Below are experts of layer 8 (counted from 0) of a mixture-of-experts language model. Rows are named gate (a neuron's input weights, with its number), up (a neuron's input weights, with its number) and show model dimensions 0-255. Each number is 500 + 50 x the weight over its row's rms, rounded and kept within 0 to 999. Numbers have three digits each.
Before each expert's rows: a language model's description of what the expert responds to; "comes after" lists some tokens at least twice as common just before its tokens as in all text. This comes from a sample of Wikipedia text that the model never trained on. Tokens count by the router's weight.

# expert 1
Description: Century and year digits. Digits inside years and ordinal centuries, especially 18/19 before th, plus century, BC, era, e.g. 1'8'th, 200'1', 1'9'25.
comes after: "1", "9", "0", "8", "2", "7"
gate0:410499440453430408527540486535461534458439478521520399568506430569442458439609506521456486548514417337581508501524597466494450528467583470533548554479462567539561420475590503511511453359483525531516457541440514457568474482521520499554532485504550486481612526538475473430564566479511471606466536500446490474564481518466477431441540515469470599556490460509389504494432521410486484510474486504543520475534469478432389515530399540533568478515546530415442479551440504516440470458502492507549432464429481531467405536390474602523517466491511507491427475535514498484438577540485443487525611511487523486527501479481482454455461489571495430486421429500514516512412493521529570487513423436471607607490476469488549523501551549476464508444516441417414510430612478503439457544447530
up0:452470584562514452544404531558420589498444494474484522533516483521440491386587500567574380524511488472509476558598576444455454572345487558520485511498485534478462487568509527529546477438420586613503412533457437492517505514484522476523513485461556512550550455485536431460492568479524516455496390519449479467542400501494479462486495616547564574494458475530429512554457540445405474537465567488486481486616424575420445558537466580486534558504503561404553501572470515530523469549614527506503542377473521568494451460418503557450475452521567490397506564569515479470443511498514432508494550533426517459493514533495398445560520478517554583510448468470526565513424443479565529450436518451499543511484494437548447469464525501591526471486509406464509548497502515546412520471424486

# expert 41
Description: Definite article. The word the and other determiners or possessives before nouns, mid-sentence after prepositions, e.g. with 'the' existing, for 'the' future, their.
comes after: " of", " in", ".", " to", " for", " on"
gate0:477470564536505542523494436535508477545514536467456545488611506505491478416602523490574462507478405571508524475584561475462535515475433491510529535465537593489497452564452514513522446471454475580592494484443545515502612521481497490502530532492512605521470474490554439543482470606490403497593450501488519548390421414576517485500483518536498490482635567502484637537583505491501518457546590443556523486473520509464485586627508571526462520512495399480479522508570485599634530401525484510464546516602490541620497507484406539496447519523471570444569448474514513528513472534414506485499529489551482533428404493529459523502481533491437515504602471514490601421508500549534438469575460450475551401568523509496484495535459421574457378496519500532561506522496521407605491486544531
up0:524510531497523563584489518528498468575565463534421523471527485434507506492592445419522406496524509559521520557497418514507583539454476486478502515406583550479515515549461510523516499593451517578590541574517573577439536529461518465456511432483422506517453537474541422557437365575449446534552493505540514581475453450523464502440513554563491546464587565522465556516558574441530567413534571507511565438450532506602583503570550518511486419488490472570563442436473544570580545491537480512539439574532490429490531443534517409494459509479498580478520541423473549555425511441422512479540438476603533570536448481557487582501492499466567543582452498479480535418515440584548440415535481448480404415505568493562526461440524464507421467408490569478574484506429483516551602561507533

# expert 20
Description: Adjectives after articles. Adjectives and first word pieces right after a, the or an in prose, such as public, social, political, local, a.
comes after: " a", " the", " and", " an", " of", " in"
gate0:581424518467562527386491597524444481520451453573497436534562435406546488371467490515502424531506443566406548556504468540611579433516563549505443512458460636492467472503479561530503481497499444519549481495457482500489520400516451461514460529469550507534546441455518494515490495624419547497508495560408486555478557482451375436524463583504388501475578476533495630450506501508508530510532482520553555490662575439486491463519434492529512424510535465477478514501439539492509518425499487566353519501564458424566517406540581532477520542521523475543525522391416518512495467513496402484418557507474529522506504486512509431458564603532546449517503495488514559512520538471428505497499467494517616460454535426528489446486407469518427506536537477419592509453514548536491516523480451
up0:605500526432567531527601557415533535524468595552533441477513473481611462451437473471574448444544437552395511514554412529499527490565415504525411460502406531558425506508497542533530580476524520502491503463563501466491463433559454427487497483505442455548571432526588504495468463609489472545409502459414464480486579435466418483515479547572434551489661473533500596401533497517506497511437542492543555539652554480484512479548497490564540437476556549547507396596473431466553527565490522490497512478468444417503500456573603466527486555543535531469554486469487456410538492483440465524511501448510527478553508475528470480465584522529509551548403380463497527495485570587496546514470606465477451489469532492457426517506502515547437521485515412500590524483471528614555488504504491

# expert 2
Description: Foreign name onsets. Opening letters or syllables of non-English surnames and words, often capitals like K, G, Ch, Kh, e.g. Kaur, Kanna, Najafi.
comes after: " (", " \"", ".", "-", ".\n\n", ":"
gate1:510552453495544561520534546548502641467418524494557462519487560509517555468495463461485453524474543514505512557528487574559560491560568558556574490515526413450548472557479506535485551534477617460579534515581454500553565501512499460593534561413622511467485515537559570599459536532512516438585507483481490544568518490544402426512451478445478478558475580511530486467532500506478477469509502484418498487541449562487560449498520570429472385527413511628403467573505514431536480520413473503486529448516556581543406478563492493529412466463372450457519566482532562532341486552536553446495462482531509482465513408493420574528393499499517356535565493533506580495491469474496459546446492518492505526519506411439569439525467497415530536488526565505499580535439420448497562472487506
up1:584529488569501519526559546554454546504516539564544529524506546509470532449453460565503495475460519529466456557521490495507485547544511528616508484482547491453449459563511483490473564543505533567464453524453521426549572497460476478524591524395560492546525533481480567545493510553466511429510508472503509485525550516524511404571427469503394427542437605553514543449590444522507495426465499444465455430541515505616564458429510465446514532462441459582382491497496521506543445532421535603547522559549464471535457459542539383523466413448487421355539605482575405548443480488500514423378498489563501511550648505604394447473438451504541405530427497478492555517434431500561463482412489533518511492446473421522549521504500484469473483523517611506496501569512422504514456435538409

# expert 13
Description: Recent year digits. Later digits of 2000s years, in sports seasons, tournaments and careers, e.g. 202'3' OWWC, 20'2'0 European Championships, In 20'1'3.
comes after: "2", "0", "9", "1", "–", "8"
gate0:503582526563507623388495448433569534484516482495491528505462485496463517521580464527470482456541446493620546405463414518420522469488565477501524488505587535452483432523605627491439432489530466530499510548506544534535540443522475521513449497529580469431535547459485482471542483449454542486502460486541496474471503499417446423493483592393476561521564453434501507561485530445553505609457501528498524455430527472493539388525505460528527571553569433464499539468495461489550535510435546462452528514466552316572419557463488451453459509474468585545456477517576517541520532481544502482534437519607561484454387394466551517483450555501559455532442495575524594437526556513479567459567473576418465471524526524513583495488466507538513455526449429535511503610527408541578546550612510
up0:518566516564535543466555514529548509497512528552491474529538556530517434497499491515519515554588471566486484482496467444513525530447547496580530546532521543563610410502467467494548504536531529506537561471482561489590456519492424534408444397545617533473578430480504591455554414408435524452438485500393460466428497525427443459559557463482504453422553463484459471503529474415461396500532432501547600527570486493448518404531474423516497481461424491419503471495562436514492453537591463459512443514588472457462454469489386469504436426512528454594470434447525405531545513477588539549441455535615533411527537496496502432501531639622514565520499457473534550475508515603504528457521564605487535535483478538410604505566454502497464510403453452503446484570520496501522490486537474

# expert 7
Description: Sports scores, clock times. Digits, colons and dashes in sports results, schedules and times, plus scoring words like touchdown, scored, -yard, assists.
comes after: " ", "–", "1", "2", "3", "4"
gate13:454543534485516530503439498448525530526583504586573585556484523517541585524556595497474478516455573476472487516508553512541509480495571420499426494535467517495536538511485479520480438507594466572376570479535557473381527611409489544576559516487549460494386476572540459523469481577490535536507463641551422507474474481491518410433574501615477585641484508531515547604500554525587502511421582490547565515512540510455499485460536447451430548563601504621487517560535517445500412559475442488457545539447511403561487511475510471475443498515517569488552482458502510537498499485408423433454506500516528485551460501518435547427424550436466539436577459509587528478548447512445560612581469467461458462458529466407458472476483451472552522544509487492439515417524534498473511511555560
up13:492489500464557548500398542534483466448560469526477491504501551436503548509526447442524575480508435516456517465582447549516551589514530442396576479538533478462495467493440578463517496482517508521483473473569455451520544582484488445514559365419599504539479504560471547505500453480469560520519424573508473537520496439469539476401470538469452587493482483498549562581494524453603431462501605554450503491589447585396540470468463422438577586515513445415514479537408538479533379589506548446476550544472439504494487431493508470484460551490563530555425520504494433421493461510470440467456519526428546435500573465483489574492569456457488454523535520509578451493576536522558551458494514613528480488485560422453481561522565462482510451639489422519542451562693483432529526471535539

# expert 17
Description: Infobox values and counts. Numbers and short values after field labels in infoboxes, statistics and score tables, e.g. Teams: 1'6', 30.7'%', sq mi, footballer.
comes after: " ", "1", "2", "3", "5", " ("
gate0:374495459506535538429474538599466525470416527432434514440466412544514551509518534534585579553487540536518470478411511571514470509527447540457478455490450543470559543462540529461522576486489519441538525469454541500500321467458406459531587521431571506470599438472533496480515500501505545530518499493581482505437410523507544508514530472576561453437503440512540514488407547406561577549419467446429474445515486387521420547429574468478533496494483539514487490506608528491521593521554468485421515574545501544490527534525459568404476511465600523466492480524470449465494506550508492511544418476544561565531512537434512508498548560461534516406537525557590505460466504498520482480516490553420611613448519415480508682466547456472367464486520462514515536465412533539457534532474522
up0:480488457452539561468497513627479496447447533555429440494540468512453463499470457479553464431538502414529499579522458449508426482617565575464374538478504435448569498466546553591484508484628484467557539444457488576560611562412411525566556463480506521509422410560497569506460575551480520422485493534512453481484489520449488425415425471524470545542489451584539534552488556530411442518527558564515547531488553577514499484514522563510423570492525534515542511503468555496533537619585511481497496557456469423519549517490542543483592485475569447539610461542520602501535538556437657512489514458536525512501595469430471448496453561501622435497467468499507473484518544519444568537527532544572475510395550491538485481474504494551461547499454457496561571472431541466483491527418583

# expert 27
Description: Space before years. Spaces, opening parentheses and first digits right before a year or date, after in, By, born, or a month.
comes after: " ", " in", " (", ",", "–", " In"
gate1:513480440539555505470517416541454456521418494491434548462527544567587535575496456481524538440436435540500529555471469520456522487525403499461476485493474495534480529518467579367504472444523548376482482474566567552464537492533474504455472384535577473546496502570530495437481526415501465453527418468471501558564465501435455392453524517529470590575401506472463554573495580542488516561532543531538490493545536543474485441494453554496483541448472495451458554556503442487428419480507497554647505552546495632529476525497622547606533500379503542476537550546594489602546613557455536504433486494525493596440422505481485482532358503561549465463490505472474522477516514514513488496523515481404511516439476433489566505448512470541510401471575444537536607534389534565549456472497515
up1:514535394454470452501501519548500464484520494515459490450464514432515449472555512512581542460451454462471540447568446414529535464519557520484413511477549462550406539512453529591530505551517552438421470523519547580411484481459481449609418479524527532468586498467493534470394505417452464428541588494480544445447514564555492441512522476558424635529499509488566519438512452602489502418495465522604507481481532470391517559442498585406545554481403622527564548537429568498559469465481447616528514548412442550561486555543510461468408538442584475504493427407464464539549539520579577566471476497452486550442523507495461466454405565546525379489507440466482522442561539499519480506541583480464480450496451530483512575481545496463510488406489457587470569544492533520553581501486488